Weights of a small mixture-of-experts language model, trained from scratch on English Wikipedia.
Experts: 80 experts in each of 7 layers, 224 ReLU neurons an expert, a sigmoid router.
Training: a variant of Adam for the experts, 556M tokens, 8478 steps.
Below are experts of layer 7 (counted from 0) of a mixture-of-experts language model. Rows are named router (the router's row for the expert), up (a neuron's input weights, with its number), down (a neuron's output weights, with its number) and show model dimensions 0-127. Each number is 500 + 40 x the weight over its row's rms, rounded and kept within 0 to 999. Numbers have three digits each.
After each expert's rows: a language model's description of what the expert responds to. This comes from a sample of Wikipedia text that the model never trained on.

# expert 30
router:495508508490449533431498441453508551493434559477508520435497508426562469482543438490530469551520523550420558540501533466475464501477505532437553468476508547444593525459509498485451431508524557458485542556506428527473513436532520489473563507510527556512475499598469528463500483458568416529484554536514540506469433452520506494507465510442514496407525553512515478465513570444499443473492
up0:433497625453537466470452504559559516483470478487545509548505523533454505473485467492533507493516545583483494536499521558510543492458585510472433432534493481499489466504455463488474449488505510490491600461472439494488558482509482565489534498460486545553509537485493525479539526550551442518504529484503471485496502505486536486473492464445555531437523470544461525436558503545484442546479
down0:409490549509499511570543500506493473471512492464470544469446476531511546524469539436457517532583480535470447531549466470525512517435580485492471415489523555455436524528519517515445514516497512503470484538442518426502465522475506496522478488457558489518527483478493480564465489499509495518463489470451566454501545498475480498460480444461526630481442538484442578555580458459497444509522
up1:500481491427457536465509436446511509531419603491465479539505584445447468495504503487504481523489432422430422524520522517514553456576447486386500529485511450441475562506469457499501463596489484421556545495493495511495522460547557506520432491446515486471419470505480525462474461459480490553484561512570537580528494428494528494477512434559513489492482518474408479518511461504496413496569
down1:539514478581563520594517530500459564500492458512446480546522514462487534432483512536596532441553501417485531569474519466550491506519507511476598550478559499468476531509526493580452505555482494492434514456450566563479537456569507533450505446437449497427509499496526500486530586518546509506480489495495531505528494618471460495474503485461609461460498501483548514506478518556473496479457
up2:497527511512443435503454509479538535603534523461499463487536481527522515435516502460517552485517533520460493468579555545448501485643561489502551499520517584461537475511487444555521499540568529521445567435447478480465443477520540537470483501466469487471514496500527564447473474529589412552541579503459480485429482553485548471465471531533474503466489505553496463445495438451541475477492
down2:512420552566508524555558522532471519540573567486407491491524422448470517498562536500516464498508479532496486479490494444532473462515567533525459487491480455471513497490534524491491501498554531455445467539444549511489513511493466503431576476503502489484495526421509503580492568511537490459444466488433509567515562540515446519521499494454522526506389549512467572579530501531452450479523
Description: East Asian names. Syllables of Chinese, Vietnamese and Korean romanized names and raw CJK bytes, such as Hong, Yang, Chu, plus well and widely.

# expert 29
router:453522520496489529467564474492577516461494557449496544493530471465600510470546505565457512458423530501466544466483559506514437453531516541470500428456494520530576468476431458538518473523545524413549513590501439449480489484487559522484539496511446554505456551544464527568531455439491466483504518472508502520508436495517541560499485440469541412495494460552472471450461554505521440524485
up0:552559481538511529528524542487483486417470535512518581442487447505507480476474444520369459512471453490493484505478492481478488519464524526485501463527475508547477443568438489453548477492541562514568507572506476505541517539525524578484546527510465487523548571504511495577542491459490496513525586537557520453572569478497595453533503489477478498432452510464441498502436557565528449501487
down0:568477441489445449433489543477502503487455493506515535458485531519473498451482527594477429496505412502498571470524457508467510460494478490473438456517475505460520554477492504477528514385507512538495519439496500532462526478572465550481441498536430503460507525530487610517408478481524438520529519577475517462515455436560506477484521472447481460544473518506428514514466497579536496472572
up1:502518556538511511506516459521487509481507478533487459488502435509559459483452513511508630543458513425436494494531536551509459541479501505449491502502475506522488463556517620505485476511533471477494494485512509512512454456424536513430513553501422534501577501479513515564490496538517499508515466455519529429503589463493537437579489539423515462532510481505496485545421526491549518531502
down1:560480506443495487469505434520502469519593586510524543461531519476475452527518474471550425543397508559517490518492456511504498483478468574511414452497521464434544492541562391414519505469592521459512512559418523506497539548511444530533413458448521549425459473495483513506527459534453501445474487434475499548507383550540541519518510474535490497487486510570507513423513543486486500532576
up2:465477494531526499520545450420535472506527466459489471491499472542515463508464510513486479496442415526454519497493481526469505491502481551516479460432480537488546493471499511530497487515539505465570542510524509513473516472527531423491542420516498508527433550557446528481497444529555473556488488514481493439449401425462522548456486417487502468467489512531481447417566535481432454516533
down2:476561606512518505479573607517501571453515515513416457518502483572496449437516554429518501475560499408509425540558530479496511557476539461502502503539490522532531482442523499465512494487476474475554494465468475623486461518493520565436497484523566468535500521487546480514488519515533551529558439494568496481540496494547511414535523499479381452441462533507496475523495451509534488502476
Description: Sports competition text. Function words, pipes and event terms in sports results and wrestling or tennis records, such as to defeat, Cup, Open, finals, Overall.

# expert 20
router:419595497537580533472510460513550535535492544424571476466488541478562491505563520491417514519505488513449509492494546482489455440458568546480536446523469529491544524484437478491490456591553490542483547548508447485468546434530528536498529497494455501552521557511521490536523474441478452519495486471576527499519474457502583519516549513469521437511513517518538474516503560462533418510517
up0:441479463520503504561531495557483522571436498493464485548498531548545523480454535497528424405516463458512359594467526453570585528523528489404526473532528555469541469480551427509500500507562559494522460544494448460527496456467478448602501556535489511530507470431439536463551549456521500467467485554545453497482409480433539523491527513462481536494546520506524539424516538496548468517576
down0:522426460502453451435454543411498507539519538495537512499523562542481500422575492577520550424521570533512556430513472506539448521509479514535424524403504466500541500517513535491521443488528486534507480501525462493533446531538463463504523553461590515428473500521476437553514487511456535472531571515513555476511517476491492497463561505477472481527515534473519480487538496575373516451539
up1:502427496491474511372438496570512526530554451513444470476522520469533492443444460472475583529484566492469577472489503533516457438481508488511488487510430549467494493520452520520513473516509477515456424498450536524498529510538458486508557500589474522506507561493464548585517412376582500533516546494529474519605471469496491471512460536453482551546492496510505457468485544542497449553483
down1:531508534506497465526513567505457481444507483502425618495553507508533516588595520473525438494498477520553496488483498451471485518516491563457540556529537518523461483498505510464463541480522528560505544481495476467506471477511553480449503440447480550496457446505526442501467529566514506411475505570515514493473486517522440489489492612448517410552557470503498475487462493510491491516579
up2:522501540527506498443524447456510535496457484457455494493530488518513496427510497529504602568580560485416482561494490557512469512494483538539524455500468558580443471443472490501555503521561466500477520468523486553524536533476455506424495529566500537508560519531487514598480480545465469531480542561484558465523544555482406504513475463489489420520508464505482508538481475458438455538442
down2:480514536525564473476428556549545546550440528527471519522526480478500454500543451493503441520521505478523478497390447469493539579501491564475518510494503458506450563518473437573482562438500514476505568470507427487536499486561506493504476465436444545593469477551559525526535467548427499458481531527573527481527465517555509556562470543452568431509518473463537482528504507513508484483528
Description: Architectural description. Function words and descriptive words in building descriptions of windows, bays, brick, stone, painted roofs, such as and, a, with.

# expert 16
router:494526531493492498500462456465596541526418528419516514445516484518582423466595559531492517526482482550494514485494520597518485518501535561422470488499511436438511467471420531503409493525552510467451536499403460509491506509527516500515552478540508518480444491548464564497509554493534468505476579421520475536447480479421445557486508476514522425472495521547544564436457524503491489451492
up1:511498469427471497492567553492539517506515514479522485550488425477555461534492512525447469530519503547466461399526538460490481482520566515479554472477527505512536486520445491566508504460556574458500471528482475445452513521454524522437456463489475452554500487506481510563446494455435539495499440477543473501528471434447487541559520542541490537509552512492494472502521444475492403478492
down1:536494463455506557567488476480514476559449559467425471535474432475541560543532464528508507501479525427494551500525509479441555552426527551525510595504531440517491526465494480515522514501507438523482499432506540466561557539569533476541488469528570554481424469550447483491498529456510525510428511520478437559530515465506467529506521518459435511534535471512463446460518456495488535477512
up2:503530506486459476511514526503503533454513589553462489528532535515499412469524481472483514478543501410467465505454485480533442517473503518479464496612506492475513492424495524497452486481495482473467555518563456504485492473497559479592488457432514526552498452554497521452481500478546492500444532481596453480556564516481548437506579415539483514508470544547560476495481545485505497539507
down2:427539441498512524494403505440488420542447445515455526484492454584531563510517512515500469505492482500530535503494505550520530471525518460548524478514527489492522555532522485506485486431522474506464507517486499510546474472522578577489513540585425501377503472489528526458476496503503525477504495424472517537448535485438518538555494509473528470459490533495540531470419553403464549492454
up3:427468510458533514438506468479497498499477620499533424552508531542521525519524498440543440527422459477506474465551539495492435526522548474502526480593470550489570477435484459494470489426510511515473498516522350471486518504491487440488511456528568467552472558604503423482567525484543475469497475529555502487489534575535479484472566554528467510555486525554592419490411540557506547560546
down3:423490457530487487531456463454472456486479465478481474481493490538492492520467527507512482527552433476527468513522523546490476535517518507512526427484470514466501483519530464472476510494549512495466544472493476458511516403514513555391522548531508539469496480496526472496552474565517536505494556445486446504458482487473537530544450531420544500480546564513525517410461548468491625449429
Description: Coordinates, URLs, ISBNs. Digits, decimal points, commas and symbols inside coordinates, measurements, web addresses, ISBNs, population and timing figures, e.g. 74.'16'0061°W, https://'www'.

# expert 22
router:494508514438443511442474472479626539518479535482513517445472476472630504415515456533491504478460547522470468519498520484489496481492518460465471540441498495532475520457412495539479472561516550508470511612435485489519526510504508579446546473491460448481472503546484484544497475477479480545431528495577520548530435452508522495504485463512510393486469505466492476505513486557511407514458
up0:445413498520556504417476437496541536541472531477376493535524476500526404475473491531444464506492512491496496603504529556581473481462503534532527474532498476437547546482565438472452476536529483562535525466474502473539475447518516549448453420471526501533511530511528433491506487554414453593556468478541532569451553540552522513528525613480551559547466554518491501438611466542586491484497
down0:499508484471506441468512512513471535594501522465452486447448487505486489538525580481587496520447514474508462448456506458549488523499453513521507479516497536540507491520461449465536561535507533513529531506448470496426527553506463439538566480544473611427432477505487577485515539467549520525563514528459512499557428460494494482506486490504504454516486439554518437473449495464471470484472
up1:529536521476506484530425477505483560467494562472446387535455414424536535533552453487543471567527477487515492538485455557444476472526490530434547405474503496456479523494486526558465492512482564468479543544510523463502522425566508482461507526480410515487614501510434508467504446442534501531460480508507543534490552469487480483516581412484432496525463563494465510563521484529581504496481
down1:530509450495566465525499481470519496513442464599590515574499530535488501515505483492546490488475478515415463469550469431419589539457472448519513592550537474474445501471489460512535539499496517487561499487477491468534470485509513525501445525446555514492480474547413501459487510577509524474437461538470467512501449580477464494431494526551492501444440495414515503404565514549491515563585
up2:435492485605511485509573484461451499536451489474452460502513593549474508482489528459520563521555505573500499522526511541491495514494462497500531474495574445456555535510510495525528524541469476511518509462525503459520486474465552480494474596537517530437467514502496441538504426519457513484454496455546490598551502453484469485466482451541474497406491474502587506500535505450531532484528
down2:454528460524576494528453492503492600513525530458527453494498457498461497515450473601495512486455504511535564562446531519476537491489516548479468414446503549484554478554490488461416500493466494469436577487449495423529528484494479457539543504503506507494517558493515536473543533473428590463447514535527494482478518500559456524461467442438509475487539542472549491518410529551464487490552
Description: Table scores and statistics. Numbers, score dashes, decimals and stat headers in sports results, climate and census tables, e.g. 2–'3', 38'.'5, Pts, ±%.

# expert 2
router:454523531476491491443490479530579534508523507438511494472551506493606494472485495549475526554475525534506483512464550547455452464493536562488492487546518495479569516429426513546520490522463492477466537552463443471495502475477494533480578473571467552519452533515487559531484496458479423513437521490537554516525453488441492533484454496511481440459453522509519486457443535525549445503503
up0:516495511527505546444428504554503518460504470538518515455532483424485462478545478485427548527534448474436550516495493542477531532519432532500466438523418523551527480542466495448518451487538558542486461510534497543457453531498541481472527519503486496483505459492437480505464525495527446481488469535481472516530523485397458517542501533479589554597526499462512562481485521502509496503504
down0:517533534455483533447459466472585528510515471413463500545540571500545488478474549491473494495560532460511503517501477485478512487537451486490561495469520484484507551496490442454494488494496475471515556500455493536569594492519440501543497525491502540479484536507486555511479489493467502523457449506461469506577486524481554478486595457399547400537528514514539484503532468516562473463494
up1:495530521522567512500429523453531510542510541427532453454553420443535474506560540550492528478398449517552559469562521559493523439525546573479495524513398442492567468469499515503479424498490517536536427543476526462556479517491535459473528497462500481529601515473502479481543500468572500601504466466479401507464524493508460536442576536480551504538447474569447545482538582493486527567536
down1:525529516445541451455446498515554510533546577541551574549513486520502539515517478529408482468434479612562504463460504500501557442558474512450458503454469492504462534479479480475482538493538519469451427526524511495530507536629453466579462485465458498532483474509587498430449432530529523564524478592492480530481482554533511495507485555501450579454524510457457455493445520555508570533501
up2:507505512493450528484528396440474500458471484529435530446544450499596510468545497511445503433475498470400559518432461488447431445508484495506467523468455511494523423550515471504516537552517559398524524596504492487472444534536550459504503422537436510485508486487490458544468500473505498518459481464465486506478539556480519489518527420532451508512490513514511593423463548469487470505448
down2:573499498483561543509488524566529509554509511511470412529525512557444509485486502551490533478552476403438491507451570551483518488483522514540483493439467461441443454452520455476521500495514487442506530514586450569514563493486456487514490478531462546422528567457505493513549522530451540517502473492459524508533533551478520502470601469497510483482483437495494564495581537476533537461493
Description: Determiners and possessives. Determiners and possessive words like the, his, its, their, this opening a noun phrase, usually after of, in or to.

# expert 7
router:488586546489471493453502455540544587522490492497522476486542503512610495493565519513487523528524540556450467484491576507535426461449444564446517506537543496542556444447472461516522476531476522497476539555455470478494456462469548482514524490527504503528480552559515525510544468470464451524503549482484579494481456497491546531507516514448500426515508532539525434494424492497538459515540
up0:506528468502551501440484422524521523530509445477517450434496527553588581442561492536457544500525504524462540500447532466499436475480467569510478553433511593510479461525477470529477519490454455511501562508493499475472503422498512517467511530472400480430548545529511487537475506484579526465483582457560521486466521542454547480476488507530442488542532538516567544469520496483522535530489
down0:542545554525498519541448494581549527449496532552526520461525494497446533504411477527517484523515525446473469524540508462521515517541534520489529436418489440480457513522520453531559512504552439499520450542615515472433508542575464486506499481498470485567510486397549488463492509440450491447585460397453461400553497466455551526544483398466522446508511492520461439553496524550449464475579
up1:434441477522482488602558506529505442499502462502568476428445469484563491489454491507498495586469573545517472503482589520553498442521507499524524499434488550537582487470527491542529422564483469571508558493520514455505440531559582497505478534506467515520514456495542461426595500520568477487429533539596451518459533468464510485535386515526438544475488508581531490577518457477453526589531
down1:465456468541460500533548560562500490475635449469509467506471472429420521506448525578510517504455538550540470547487530470501506480472493590563477534516470479535477409518530535529575454575459475522489468433523512509516487525515498558457509488487502508489510476546547402487471495496553569526513486472570510515508471524508471471504410502463527557486560537518436570521499500521472569484471
up2:463471585454457473456532450521479506463401508529556513541471486535536499501510511559479485485423491492523544473556544488484392501516490513471540419479511485501627437485489548520478429583481497501543588453473404558565581485506490493483507480475487597448580497525532439500479497552566471515509460531517521552461520523450510537470458506492464464492496547572584456496516430489403483493531
down2:489500555494444542497563537479454534477447437476468541520559513409528513444517454518454447516433511447508422591494524536602510523481478517517535403512510476515513523455517450508637499518529506533508559526492539432530514451499470427475460451487517544448497444523517502458513508487497519513495521474418489544468486466490445501535494495509502491509564538435429536515574517469508488483527
Description: Modifiers before nouns. Articles, possessives and nationality or political adjectives before nouns, often in war or politics text, such as the, British, Soviet, enemy.